Experts of a small language model.
Size: width 224, vocabulary 4096.
Below are experts of layer 5 (counted from 0) of a mixture-of-experts language model. Rows are named router (the router's row for the expert), down (a neuron's output weights, with its number) and show model dimensions 0-223. Each number is 500 + 40 x the weight over its row's rms, rounded and kept within 0 to 999. Numbers have three digits each.
After each expert's rows: a language model's description of what the expert responds to. This comes from a sample of Wikipedia text that the model never trained on.

# expert 46
router:477521492537497445553534514598537512508492464499497485530560464527409536468460490575440540508568464506497494546541430517565416592473404518472515527532474542528498508517528525521426542474487401504492531462487459542512518486550494462498511574469420519457442477441528520486479484478576529525499509476427503487523492476494507488472501476483484494506568449513490503572584541530492546493497504520497511490507516534463500579424546470509481490471518551493513511456524455457539468497531474393550446547470449512451451677456498505503514485510501492535498505460481449522506453433466572483485504553553535515528491523446497473466425503534614550488510475524514519515473508528455525467492
down0:506578459477471463478441505449397453549414453510441458466474518541519538454474515465547528535476498524531470517492521600555485470470493456563536495523500525514435499542530560489544480582517515472474503520523514551533507475524575509549449564542539525534487519461497523485506471540479494450500473488554535554463466460553475537465471529543481492491492451499530483526489478480498444540522459454473513453552419503505474556557495418489495442564498511530456450524440506389458424558550482571471504443466504476553484494485551469477556492487458481600489524534503463556496478512459538465514543555432412499487484440531525447537466436486453462513506565561518530522498588477513416492533
down1:510482493528484494493544462494470534462468487528500527461523502498581466461502467485475571486537419600455573441485509496497547490467430520482509469433541519488525480562539556476429454513463528549484504497554498426458536482484489451460569501522457480441543555529522493491517481474560502513503440475518553510504540514539521531458554471443486516511515484520549506419524442567523487455529505530531515435460468543465547452480460480513493482525471466507454558445463444468447473534538500449497490373455452489523450413468547503563502516496452567540486477566499587481507532535453555533463550471468468409447543444614449507517479537481524464443493480523486484464485517488462436485597
down2:488517565462481470415485497507435481488425463531523525482515587521480565508406529512531414509559498538461537552497471551498495562456512529534545528509492471554523551507527500479505556526509515469582551449477600479469421474486560510472534508506510558475506536477463424501477539505459513453514469423506491462582574499514560518522489503535540482464514514502451505523429501524506535483463488492436496523560546584505520512462553404558488512514460564497559538530510520484451489419409458492457478538574496512544539526465546510479530540512468512515512474448509461438586575510509504561464578545518469453472433519518552526512487484512553484459527502405567502438524516538504507502505
down3:507490481536518589462480557430509430481494497533486463521499513525449458507511502481501506559572550480526483459509507466537527545468464477545496486503474465477487495516482595512426475552487563463495535527451533502469515578474507513594507491555533481509510496493505476593517493447493622469479444542479519500502508442507530506494509563510520449480436502412537368528513524547534535435518406489509405510499558456526520463513503576479510427501518506583504533477467463561527515554437537468533443454526491443469474480483509419540491563531555496519546434530441458478475462426538472492546516517483516538530454542509510466479572459521532470481569513519477526517483408459543531537493
down4:519547479456544476580403584539528522471417503536442516466552506542647505482543502501517471489528539440469446466520505482501561495501551558513538487415462506473543473506494494474525500491473554507504495470548512554451591551499465442460470508496484528513536489589536502547526492455515554594475481495464556490499529600517535585497551520490457499454488539469484485482475505499514477529550532496517446468512503470429442492496533514428513488525490552488466490477550541518474535475470430510430482540492514466470563500473464541530465550518532482562549504492412544490600516456519510479503410448506465465495487495543472517515472513498442533528406507486549588513486443425518497541491
down5:512517560456565495520474533446521540458515544465549488464470506510453465503486530517532536526538514543449474571499494508497490563513506454520550542583544458543543527543519527505479471494565593489449496458520454550561482556481510459506517584491536503511486475544552516551477493473526491528512506530544481474458507460425466553451421476528543437470435479467503515557550530529546462447534470451507453507455450513482572553423509546559479503493521565479490454505522455638509570505530508465571588481506510518452525485437543428503460457503524532517443445528420504481527463496505490569468465479504480437542460531474543573529522460513551494498488444499522420459507618479515461490520
down6:451512459539553495522488523467515450525529495471542476523517517557516545459520514550508491508448473460533443522494470498463451475621472535485510501486510479480498552485464463552592537509521536506476487512485399453543590484519532519597513491437512536482507440508490453513488569490473455447462493486495430450518449517513531506529528528571456490496504538454514579502477517532501480579501570530460536499507528521520479512465474437569497570403563496551546483495483511575520532432510474454440471470460411462482480498561469488555462528577432542490487480526542524462598469405593474533472520532498571443471466485525552463459545542501457475507518496518551525546452551557482511502538
down7:472508514478430456503497512533474492483529522455522530443549555497422400469513504457506503595506539537503498516545483511516527542485526524548483483545499544495485512554527466438531478536572439506456463484557457470495477454569450535485512465547490475494506478499481495407559572488414452539504528506514528531569430559481504551494462514533520460437425434477560492477438487491418476436513456478490505532507502544537516492570514515482546522522542421469454541446554552484480509464512539505531436497505513456418494473523476491532497509593501460461453567598553490499501576456589462450519502441456471470509470469547468421468494467542540466570447551483525524498450463554543478508528
down8:514491526441510466501461463461536477501509567462495521570466525443545512467434552523437536468490501458529470518491453514559537451524482612549403478448539447489507480451566396506413503479449474461516457461523518518447541451574491517569527552520542552567562434450522473577565466477562480544524465432532587486606508535530485460431475499448531541477470480469528501522590531512469536495492468506546449485446510494522482425488536488470478479484487489549490516564463501448526554457484519508527524486480511444479443482469475513551422482561583505472515494477489541526516502475514534481520513436545517529469501527488483474520477513441463521533473468438445556553523486492523554477449
It responds to: Sentence-ending periods, commas and quotes, word-ending pieces like ized or ason, and byte pieces of Thai, Japanese or Cyrillic text.

# expert 14
router:539506567413488487507574506457435516433526479524528467584505498489519563505504533519552462450524494524493450565528497443586524471478551556506523468545540512512504471411534481504421519443473425488496487544445498509510451543516430514465594514476463456483514482477535538475488444506529483513514438496597431485546439542521514530520442479522501454539521508474491447475459481521478552510413449431533566553434538496505504458492503490502582401472479525536541517508540510489480505509554470525487491500521584489480440470488529448463489555520451572442495463492477542567496480495494505528467544569541529542520531503539418495496468448492502489458570522510523524536576547570416550527535
down1:503539431508547438447509550461495539490490477444538440504453501462485433491447520518464456488522526515476523439543459448492529476565517479448485584567493517489435393493460418508441518534522479535576521493454421551492456527470442557478473439482519478487567475556498504483532494471516489503424501493484457406536512540482530498530466536517509443521467524491484485522471543482531473530519472553512428495481507455434560579430541567546532486502467465558422531511427481552506488477499494489426500415528528483499477504453554456487526532543546559501491431490395532494462524517503519515548444522438550497519536482424550533452543524550497511490473489511484556486551415513461461537553
down2:448482445457540528494545483544462537524517443443518466456543511496537472543490504451429504436464527508540563455512525513536476473510472544510559471494513472536580475490520472456489488512438441518463504481453416507522539433482539478530554565449542489449455481508514539493540544455522427527541515485467451448509544497539461480501540484512532499414474445550575485460499441550509486485429496470571548552475535441483473456484508521568438512502495501524466512496427503535558454564432450488512439518427544538482462521495453531517467500557507552507537433457502564472509444504432585460478541426532520429505496538518531531444488608540542558486489491565528496406490456482487502493428
down3:448484551480479477498500458479435481517497559427569583490550481468572516473530507528529485430533505566430535527518474533476462463566478513552457418552456469476496494501557455452547510479507455480523472470523490455442525472525474530553500480416540511577472535512607460526534498505509565470531454491477471496429457515522551523481556491470501478529410512541529522498524488534506501518434481493498502568497478503450553486520570475508470512574459407494471582511571523479510478512527566547534458444544490512507551451447571433498531571461562501495439581534500569508514506555481435539479475543460535456474573522536453514462449471472498447507500522511532477430478437489537488441539
down4:504466482458441527438479522446506508528498425520505524486552503523477469473581527476533519483513501397460489533448473510466529489483516483548461518437518532557489537410532532531500516532572554454512498420459607471500484463520473531431532540521538416594508549514442505491503497515460517481476509517511486548472533516488566576484498487430478528448541507471480520510521499461525486450517469472556484453456417562496538569512468401479515519501480483460554478526498480582384584492436440484531545495555475535557476483462415485477537460461503485463515526513468461555542525529594552465519489450526539525436497490494499597523502539474506440438481536454488522536520556500504498535532
down5:476485443475540500489562497523556467475577493456539466453443521473465498474477432482441575479428476523494429428509460420493498531552520448551530463499475426424427490436538515507504526522543458489522520457543538550527579551528391540435488542476459500549481525532454564486518496467512518532500504456531508452448485480523490453453573504503462560518503477465438526423458450484496533478514469532515503513497446467479426566451501500608484467537569479511422499500501544478521493515540486523522493534439517540460493422513522526594511461468488547550512461530462533604466511456497483468587553471520525556517486473535473576505505530497569534524498504534464462557520496487554464511499
down6:513425520459477487493466582461417567506398466535496504521508524503483448503533584480475544447554528514486405529390543461446463562518500495478570493449481579500411486455513544507494587498547476469421480506516498566552523463530482491443460558531461440563482482496458528435527520483551456477489516476512537453486482476418516455491564523523552498526493565503508459480486450509534470559563461548565460520519507469502507466546483527503531489492522464543582484504444457497505554514479570468499478557508474512571493476516463567491531566547498531524494498464535421510503464532473494463475538421508525528491474450462481521526553465507456514521564475461518496464477518454440542522600
down7:448500573523506439530484438493508471483542506532536446534489476491509540492463470546502483583571507525433493490521473556561488461451493532516502539481515543527480470510506513519506528487516536504530495489551494535494534486535541428538453503470495445502486485489490502465474380488536493492544507536456517560500546530603499499488476593531558509431598549534475468533581520507493546430400434515522522514450504441434526551447529513476497442502459524499487506554456486481496541472479516553539550475527533501554433508460538536406455492462570521491508492481549478491434540493555457453524533444440440466478391435493438518562527494394524529415582501529486506534511500485496510500467
down8:422564563526470471466513472520514512439499545522438431468499546504450549459464470467483511454520565553557453504469501455517485491458499565483577489419483460536518527419478476485535489478474510434392524508519501446533490478566531449534526526544522534482539488457443532589519529480517464478548426571475565445492418456536514576598532463484481503482458500497457543467468412513483563480462579543471521479452488534508503493507498487510536489520514473508511475569527464532467506484505451516443529434493490481494538541521440453521531509541462530577466489507385528510471548530433530509430505532498537487441483500495545506512452527495554488540449459540469477544469554543412462548492
down9:477550473559565484501488527523505480495551524559497530485523475486479497484458516513486481447470390484447448494537500520493490536464515497533539510532507491535480470529378465471477626489500470418539445492585530488391525491471565526486459491485461507498486523530436504470565518525607436528495486503549549575591579447535507436581481500464501461482446546491494552539568455513544535529485501503593606454511462522527475508435512471537503537553466525510437501439449580487511488554468503513474515542493492471544507451457511516527462513491552477464546476500555502515525489544549471418482552516497462532530474487473512438462450483544511510559477478502533549540493458443496473486524
It responds to: Middle pieces inside personal names and ordinary words split after a first fragment, such as Jon-ath-an, Nich-ol-as, cl-ot-hes, Met-rop-olitan.

# expert 7
router:506509472505482539508524540488487486570413418546582459431529431527496484463459472440494530538470480515510555459529482501541547490503558488488501519520510541531502471515437514524570573461457510489483506466538498448547532481464455552474486518487431463420435521491493538578498431471498510402539515590476433516493485487473450473519495456538505485461474457429463530479553463509494466549491453500495564571496467543551585511574474529516456478521463531535488554505540508494535503545453514463425528479445546482445571606586445562434463494547426494530555475504461518420540581517458519541491474517540539542513519543508556513467516502482455533550521541467518497467483487532440526485472
down0:417500468510504436483490463420460515482475554518496446567490423562452519515542531490496483498525544482496543529456512475486533552485507510455479485450452445519412473430490548478465513498446453516451435504562459459424450466516504515506486520438544460460564433518492528518477478509467546514463381487524525528483471556464543445491456554416507556561500441566499419488520543448484441453490533502530565457506487445527512445534467534555487492419492477491486489474495442418497581521467468437502458488591549534516481484497502450468486555486499416479523472501518488545474477547500445460531509584471468486520512492473511516541472505482545494568538463452416486517539548457514533541429
down1:551571518460516488466445475519489502482558529523496516572490540513489515584475517487468508529499525549461528517548483469443563526546487574498526499468559520554568592508488482536540513479531522517586578411508496475579504493511480499535523473537512515527424535462466527474535529564491445479500383517526535510468511525548453527522429473538527504497499551521387524550467518515499427531518468554460489517529490493524493548492571479447591482445455576507532506483541456537491547507467491455495521506420498462551531507403504474484531514470528496544477560519532574544550498550478473453560497523460470450556504462493388543583495506462498529473469502511508542441532521408495501541535
down2:554520508510507573458436479427475504438480408470558549492510474515479474468477492489421557488523468493497484502441513453507577482431465520416478452510581512520494516504522503471527502480512578486506521579497532510508487509513465411471529416499518520532489496527473469526493512486492471507501512462456477507463579485576461538470413500540527539459568518520495477537606495419433531526583462529521568476519472534550511499459523556481461480569576536485464480446511476568569471551569509527481511436456552533477495448547483441516525533542504460511504523529433449464436456498427593465483502536503576501514481519540446468477452452491517476528471482499536527535575463484517440478555
down3:529473553511452550494537482431497510564457429543533454516489490546468470505526516527445469457597501495571544482539425486448510482521490437436454614525513525450516547523496406486491479497460549532501514510484446517539558507469531517461536525509480447510522571485484524535482536468545573561425474504512465582497416432548422561509442512538577439453521528554439549513508473514514468517557553461501437501534521504551538501578513497486545517498548596525470475424465469535497514435519416547493511530451473511515469515500508519504495427514507481464533470430495534517509482493518488444515491512457433411530520505543503515513465496438496525540472446475498442536539505546472525452556
down4:500417500561547599485449501509551493446499505507484510462526575499559426513547510461476473428501502511561524456457513483515560511533532451516487508481471551450515500463534508505481456508568427473461431412525506469499496447574522536452525466479476483514565549612522469516509528524540450500458487464474505486537496484523585469541569525501471533485535478491529458456376490470457566590425484503514488542491558557461488508432480495588489488535506438438519509547480491444450548519506510492440385563523508490484446584464461480480519496524459511537540482530493487502459508482506490524508439521580576482457444533438498516495488544446502481506540494543533505485473467462483490491576
down5:571490510478555412546483581469493484463530456509504473537448581531569510459534467509465466500473564459445485480509508506544514478488479464497558530479450488473533497444472499508460461518541609435509485499491501554490505476509545535486497515462602522473510510530605505460583495509488464491531463473545552520446439524484518601487466556466430579521543465521496492421515507493485470487570541503470544487544459524489525491495395499489588515431503469468545481519496481539463539463508538501569472522557464593598548458494523527520484503507456451457492506478488498450410542496498483510515487452499481487504513483567540585488559474490499449473590438489525548479449483505546441537533
down6:538510514494468478500440567411533464518473459442493526497580465480507505513562516526483532618492538532435503462522378481427487582493492442490500494521495496499450493500446518481512547537538465515523455479442442517549463540557499530474561453583527488510500463473512511457437502496451501479493502494464511512529528490452519485489480481528614455453470505375504462529446449510439476542439570527544515550510522496587487533485460495464488502488494477499468598456503568489436431490505529454528503512441519531480447564514485487612451498433470492535521484519564524453524500534499550471511537412413523518493544532502438496548463476506500504532471503472506422483538537506480489531522
down7:447475527549424499475576476518475502434496453492478499473470472531479450476448456515566466473476576485550556521461513552533458510535564533613495499491497563489494432486524456542493494467539487484562463517513434545567493467458500538542532473526525455432485538498488452588540563522412495494400495494481499464446467501448509506465482547541457506572409515497566474483556501484447447554525473479496477478455493555586505550490553493488517430509505567455519445544470470517479499496460522533504474512547545523445464511471460467468463459451564536503518535563465500555454550493398445455552478488501463504491410520484503492538493489450436507438469549454489498494501520597531482479509
down8:446446486520529537574488537517510536505520545528528438520519491460482493448473510485490539547436505493480516518514491460531514555492587508485553550532462528449498490477511478387481455468482517477460462521501486514490541461465452534439494514538469514522584502585455567453570557525529525538469484496482462497504546497448430460461612473485438502468472496459516484494466474548498504424503529413453568479407499480476461498487444557476494542484501488455547520557512410550489477519448533509463454536457450521460508558542588565515514449448502429495478457504539535457513466485564506501541446522445463568480561511530478605459572491561512460450537545560458451531514520465508526533503
It responds to: Name starts and articles in French, Spanish, Italian or Arabic names and titles, such as El, la, al, de, D'Al-essandro.

# expert 36
router:515439566434492440550520525508503492464537470556422437520564504512534520468466493460550478526458479512537476533482501517491553452493570465407561425552586450515534432496482544481528437550496402554452468449553473501477494504482485526465532558515415503477522554543487510508514514513463428483474490415522500463549567515537468481457444454533560450506510513509540503468461526429569561535451488531543535514473526461449513526489423472526558500428499485561516481489506482494564494525510546495481527531585490541491454493464555441471506460512498508557462518488554543472463487445524436429556528526486519514498509517571531520507440501501548424471458555557534462421552509546507555495509
down0:461535489579579496470553473508487513468541497492527487497505498434466469485515544506522485479495523466488463548468566528513539490489525463494542634546462514507507513546503576525522512515476570527511545515450547521573498540447495553472487505492501507558567546544517469495475510519510435481535554490528458502467529471534457477539519519548491555481512447542506572538482494500466448549489555496446540488528466501525504498509554454488572471516461542502534483478561426633502510497488486429489443567520489556428568548424461508555492469508486408531562536496484495488503462433565468574366532507445548391539504473509481517597443494483437454485510476540521506479529514514474496523503
down1:493504524516565472521452461489528452530535520535497569504437479478548460455495544464477561448458488471541537522525502496531503520510422470486486512475453469443494515483498510536539540460464496553432520518517482489404516517477479469498532424547554504493534478481490462474485420423490506526467482537467513582491449496426479460530502507539473512519487451508518463546485475526429573465482553496386487424532431433447499470554592538536476436516482559492498444384572556522448483469481515471474507495520450538554474546481476515451532450463493427410470477443469430533481497490484554509488474496546494448507533574518442535490495500412466487508579464457474505495511531493439566583516
down2:515506497501566488480481460429441551511475458540415522548519516565464453456464472552501512457454435529476429547567488465468422541491533513530529488508445541516453509466528508592545528523573482495507519482402426513550624491460450481517442470477544474528492456483486461557482453515530498493410421578532501434536490471581479523421451498507537494610524523549517524523492524541482570464578465473490494502431513512475457487536540494507533475500521500432537479510490500554476481444506489533497514445506516495443460407509512464542506543474494575428486544521488489497501479558523483442543541490521487463524455477485532540492470502560532516567437493475544502505427524442522495475514
down3:509481459455496490508509546504525504430510477519450497503482444430524466530483568457447452498545520467515457507437530476484502471506486488549553451454480475530482485463464449421396429494543466463536506567536449474377462502504491528537495543506503569482419551512523440515545492464579553522414402509567522469502531578509436465500512508561517508568505546505480523487416563490435419542418477507537518482483545546462494501461450419505508460454501451540483571480539453438550471447508513523547483458493534526469506540460482494473502477487508417534427477529560486482484487507536559508518483542510522460466436566481497497473411525534540524518471522453529512538495461478511443484513
down4:534494560485383547489461492482513442563557531524492495494470525517490510445537457432543503443507523479475495513538515505550473521500565419479554525537528533459482500536549505490528503518473643564500473510517486469551526562506450490507532509512465542559556525545469502430481537496446463473503490446494490479517532448466474566500455509521519497463504573487571551475464450535504449541509560534436510505550544597552492475427487455460563507604535501510549473501515528568476502514539450584495532491474491528544506467520466440535511472525441491563531426568504444549428437457527479496487461519447551482433549519507478480546498528437444414461465504472525491478452525516561472524496
down5:524451495505547547529367459462528524548464547473466514556501479474513488530453485616445551533486500475481561529472529470484523503566437524562522467548511492447486548468510525441508483500422551453533526527464494510514464498506504514484440472544576493498416513453530447544473431547479493474418477579518538475515495518489558424541525546443461513538483500466497537534530495499474518490523538527446562497519574537509538511421571535496508472506459476430509549472467485520463413502432477482486512483509553475594458447499486498481506514524499464509491453493535431482572549521491440509482453530523396487541480562489447492500433436455507544459553520554428547438509479524460520532471
down6:471457448520509495505533561495529530562518475442430486479541548535468454502531482414515462485522446462485514435504493503481427516421499480530551433517490497427479560478568566463465462469422516440515508482459445495465478460480454502465475527482525466468488524476484480527500469581457501509442529494475476479488535458445489444563538502502511570588462617494473508502570498486556543558495481541466513503549467454495420522601497540482502494445508506482527488496444538528521475508548498495523468566435522509599404482563447548518516463537533521483561510542509496471379499486491483474555564482449540493533524544555515544457448543550466529423513481496507495496427540455527485523528
down7:502430544483543556476533489543475510486453497528524500494545508531546566502402484554491490447542517522464506483558427470432555484510450521473505524492568573505441532514512468501521435510502527505486542433469504440567521442562526511553509519458498460611513565505537553497473465481541452475475417465492511484527425561586539528485480445472527554517475490557522493469457472567490494540429460481585531482470506451569537435478538472433574513460451512466528544522556513474498553460432484435482513486557532426472501549470437498416396428538487572508484508505501523497517572532513496493479588497511460527514470481426489541537496433483449509508502539520505497499492504493486520510488
down8:467484459477512466485447444494432617516532517565581499512501525489454555478530553515523481454461551494500495492497490473463471581525495532500528536457515499496420484500526484497456581500485493561523512495499418533457474569541458455603477537494548465482478532454497486401431521558550467520535468502466569450513560497458531421534512517513482508509476540538429479471636540431435575519521520555481466459546510518510559552485497470490407535498450543531453464446491505478404465467523510553464520558515526522497536511532489535434451506496556490439490491473467487502479525510434538526494509474498445506533476468518507462465536511487518532475547521586505565511539456514471508582548
It responds to: Inner syllables of non-English place and proper names, largely South Asian, Southeast Asian and British, e.g. Sw-ind-on, H-ary-ana, Eind-hoven, Kent.

# expert 19
router:482502515457402452486532500503560471516503576450466444504473537518551482415515436517538445504523474498479510541483589506549444465552539564564507475534480454578507465485478484569535523537555429437520520474514471502421443556422544520484548516421430479554478530487513483545499525542498534490478513441495539424530497548537472502415459495512475547466473502529521465500430540480518469514406468502524524528495559537561523416531473523400492516520460529543476573503591501491582513541530513431506507462511543568551495534411574517479494524517487565487470509525485512479460489472503474475531507516484474565548538474522501459471451493535488533489498485547408504494498497554559469465512
down0:504505419469516492519430490497494578474489445481462445514523479406483515428484468502470491519459469406523545439528485503499505429531452506563443566554425491519501525467462492525516527601508413500574486501504475430480461507488493518501527527421523511477481520478495452485500475485478459479455512500447479406489461444549410510523560536514526549528479449519487513494497510534477481501499479522462450397517500460472466552577526458479502459497524428505525459492530490501420440502489468529502447533443499539578499472489512510460525479568525476447461522550504431588527570521505417466444547554499552514586521544563456498487509460529476534544577491524511534521515565493573519553514
down1:506471517439585420507503513535549542508421516482485489519460488518498511516491467447488505542483474474547453462589506492501537483571483472527493561523410545616477454562479493481484526507463497474568494489490448523491510559492492487511459512525473542486487497504572449439583465489508483536515461498526547454520506556555525500537438427517496488458452445418476498531440497528494495451529502463483344467552541442508499488470566468502458479411531494541502429510488512456551498436470539455495496452460494500550415536611517536506465575473508488431470508496502563435454543482537499526495498496495558486487485486503513541485492528507543537559467452549505481447408422511513483517529
down2:439441529585517498477475491486561495441509437554448468549547529527478442489506439456425539476499484530529479448508480446551553448491514441509458471445464456514479450593547544473546480564437479551510484510441517576530551513540508548504532571497513492409558511514504486455539542481502479491492506506520540426507566492492571550529446518469508501539446473517486427551519545440491516545619447531499519459501523482593470493525508518519541575487476479472493540502566530476517511476516554541457561552463536489564506485491460530531470513525583488522458510469563536497479490507437521516500518508459618435494487445530477568490462495477487429518438515535505583514462495475480464535515
down3:464513417522471417500509465512499460520495545519483472486489511554416581513460514440493486469526515531492476507469509504555465515489541440471537524467492570569418532457476497503450505497556535526495519507537496479424491573532415447459518498586472519450542533483529537504389496451456497500480494463520537501496571527583448482460508488522506494450472450596390456543448502571473519454470489503516497390489489586510471477512496506566520463493416479540463551506525515497479501482414491441480500483550506515475526516492518500478464488471544509443571459496541497513493516467523483506443465487546517494525491555517635455571485462553539518589457504546527498489503482563463473483545
down4:459527544473503510512505437580478509531505526479465540497525497491512455519469473466513459459489538441475514547499509443561553445469551455466603487462558465510523534514462447474502550522459462550504510476537483491563454429438534475478582512584468542496570599418542455397503547458486459525510546520537517425557466515475483424412547498539541636513462518469498449489497513561562464520520485468445560504442538522445510450524493514461516502504495554483486543551472512524510515436540500548533499479502489571484582518503451556513501513444475488546481485439504429534524479526489521483530534509536480506509553524462554527513461466497410523531496484499422431482502492537506519560530
down5:458547511460468508535454474503489506596492496423481580535527485530518521612483524533503455462535510494474542434476486527474451455507474511529379542455459525534514428503551449492459515518455513494555420550578484550469561558469496525481469471421489471500605494494472475444526480458449467526562474494434492504521449546544482450524528450449485542500477429574551484542463533539510496481475514488531550480480457494516475471493506572525513475529470487494451476577467571482427539545500569516494530461442479553574537489556491529428509454470539485536462536460482477508475462560477522520520513478483550520497525495532514570513524451510509535560604455487508559533477495592519441484496
down6:541527513525461395539435445504564546450465522561490498477591550539542530477489529459549505500414460488468470493423473511536448500539462544518502503480602473518448439571489517556570458496523518483521489509527502534461447484463540461475547541525480478471521473515505509501508411437517505482543491406526486486499554498521565498500413427511528488439507564469532455518480498474490534503493492439465431421516477512525481526585490484569462500456501462504538518538502509460487485533487499469487482501434560525610553525424491479449548529545475490498414448469550531531483501419518482492434489473444524489515434605444451491442514462527518494486531423503502462526442507484473516502504
down7:451508534476499566528486507442514486475598468492504554509444447419429532481458495475500483472525549435534491474511494501490414423496483517464541515463407496400453449496486506488492495602490430472458465405561536469435467513521508455520474569454494486467491514513510501527541516503484486495514532485481477513503488578573528478535487440452523499449554437483492514543478521466492499547455497504472523474526455469485543468436472466517525557515465500552471492443526602510501555512568449541474573418554516476469422458545449483444510469465528475543533505542525498498500647536559507409492480526510487519474513455515491510514476501500606519425493511533536498493485533465500474557514
down8:555500380490503530573572460484495485517430469481521467510542526514517464520455498449580523485508442512468464497484455498492490508505486510522488547495536500463426518562496516450523507527518515519427459490559572432487480446473466456471493472498518541449460467466465543490466500499450550571571527484541577438497493507507504493510523476473490490439587517427566466507519492531494518509566426534379511557502515425615510559527503517530461516498476483474466536483433472438553481518540535528479462474487526509526542520504557454457557446481425579527502477512513481455518448438549474492573488444461425532484391451491503530548506474501539543495499536480455524474461421505543471534480
It responds to: Word beginnings in history, religion and classical names, followed by suffixes like -ian, -ic, as in Goth-ic, Sic-ily, Antioch, histor-, Olymp-.

# expert 20
router:486459591484482516513535488515513492434507449483558525539522490543510579504502475449595544493566543554431511551557451494438525510534550506453526526502502491500442467478463505540521493510527416530414509477546478495453506457478439577488504509442417484571429538485460477501510483456547518568614546444471472535527501541477481533535472458442476409540442542556533473524479538479492448439513501487567513503432486552482508470463427559488549512445499503447477539462491402500556514479561502510482544491509513439475512509509483479504457470397524468545499429498455526408509536477467487439517432530514549511486427507530502489506510469556463443472465500532556453502490535526514480489510
down1:443477477517532458524475517552498580522528475506468508511576468428490514457503471552480525440485499563566474564497498519467563534477604448502502432475512609540483494512467437478482546478485433468551506476474506485494554518484437446488505474518532511573504516501515526516489540525538486465547469551506542527453536450501487438436535554479443461461445509510559473503540422478456543563484469548449475528483535477482490530511474464530473440516467474508432518440432428586557455545557458489480510545463470513490494440506464536495491468565496491511526453501502526544477471502465521465554529544455494502473503439489579493471471583493583592506538540496395494494571476615473500506524
down2:494521470504443490578510487520457525485544494531436455563588464575451432497499464535526365479434453470493545426488470503534489518441473572478501535560544564521539470484484549583472532466530482477545538513470490489479458575505512536558444486499519448467453557435476517530524431509530509597516518493496506399518480523513489480491483484503555508560438506443495578452576471570511454526456537472473513491601463462538516486496539497499500507495461468534530569559514524515509535461400464518488480463496500455528496508509542527467465426532433552493543447463493510482516470513497524499482561515473446542448543476521492462510492529480462518441571461502577560485429512530523506466523
down3:519494490493535539468485498515536513513490479449533510427447529472570502555514517473470539475458496501561535485470535443578489440598508474543477542520575554485546485588545448454488443576535465575457470506493528466497533491483549533475479523475481485481494512473473576582549440443502510530471502607497513536542415457444584507501496474550477510549498515542507447575575457449498531473468489482511498467544526442534436448539538577501457481533485494496489502530487542472542491498458562522499528514449496425519510486490378547536483463555554558458532464535585504513456522585468520482432525470532572467526474490481509557539494565436552467501530506509448511513535493517503483474544
down4:496508399463544453508569464525409486522526542444444510484569598492537542442522500522476554526499492528500411502533513457483488531512475508504506464503510552497493485436567493554456588462515489510518546476540456573426511436551573540485439492524525512502452535523543565434557438456528473478427473430505497486492467474492538489523574444497549450498565523538438496474569551483498441477465523587490527481430451528486453480542508547501421539513530488456445455480489542419552454505524441525528524498457505473519492530451587512476537472489476483493448522544493504475460548517527533502501481432475502498470516419552483483483439538484500476557554488496534479452466468528456471491585
down5:519427537464520579440492463461529473468513475507391472584519529488518525473537505456512459482480551460529497521487456473569532482469580455470478539508506457462498407485494525565526590524476547488473417492467495519542530513543498557487567494523570449507490540495489476444528531476477530596521529430455462534522564489544473543482500545521495524497461532498534463477435454409466477537521497461503535523545568555482496455478518512539578575502543549441596541519549513518511439526512459522437537522530505567490492534495514464522450498509446501508470468532478497527505517448526537492489512491588549553416576549557478553526517610475501489442457506486524497457441527505507501438518
down6:465586515474556429488502466505536462466517498493541505476422511497558547562495486537518471500415371474515497565433503458477514481489447525524480451495532408499414488511511505494426605502494397445487547567492562526498482452436484530514590485511574457503515485466551549516540461446565539499513507493515506459520464467526491465426501512488431530483480474521519492466469512464478422457442492507420476502493555548485509410483495488493464449523495494494459526518512520449457491520474496447517455541521378485498465476514583508507559475516506474523521541499585517542505524505468521436527525467475533568547508485470449477474474502529526410444482466499535489476517503539532536584505
down7:497630518516478497523519574551493458474482459519429466507433523530433450494539458505440491488428523507510507474558489439472507546408414492515479456503509507526519510511570496468500497494525484588445511541457491551579535438477459494531494455525518549552492475522517523480463466420446492485468393536503574482444515458504545576498569512507548453472418416537548452458436515424499521515524450482464476525487455540507466484509557446514525540496510469462513557447483510448493500476522571541467457462486466476513555513467435494553556516535475519463423523515440553480390454502480518482541509451558507527469528492486543536478455459503443540552515468501504494524441504485510528453518
down8:537414502491421466568500455562518503400508522517526475494520521484523452467499517423548541452552500499439561544457529480476499486533476491508496469502461513473476466465471468524574488451501485520517491520507490490479509435547497545494447538519510527495603530449420489502460508471482558482472576453475446495484474505506431430532441437449488502493551514499478540521464454539535503508468508525537518468502391537474456568508454514444484529510485459457532467535531503504480504503524483469510452552528573499539549448443564509487476505612476535516555500539459605496469481512498456504486509406428474513446543475479527503606478467464548617540557548446497536494536506445509574466527
down9:516438510468450409433503486548435533527565500521449483463486476468399529478471507484534403505466512565456489461496581462471461553543426454489489515500457504526537478544527467461482449550526527446502465467549492448451522522476494487460428470594496583517492489547576493459446459543501499469476479489482514537525483519457510491552490506519588434572532537511409423563483433491547588561573492560502489462461459527530487465498496533592459479483496547560515487442440499509480487589526518525492494541487490546477531474521552518498516459507509480488484465487491482543421492543503561490579559516534435512497447489520519502481502519445488511550472480538547525485522502514522571413509
It responds to: Letter and syllable pieces inside Indian, Arabic and other Asian names, often in cast or credit lists, such as Prab-h-avalkar, Ven-k-ates, Kh-aled.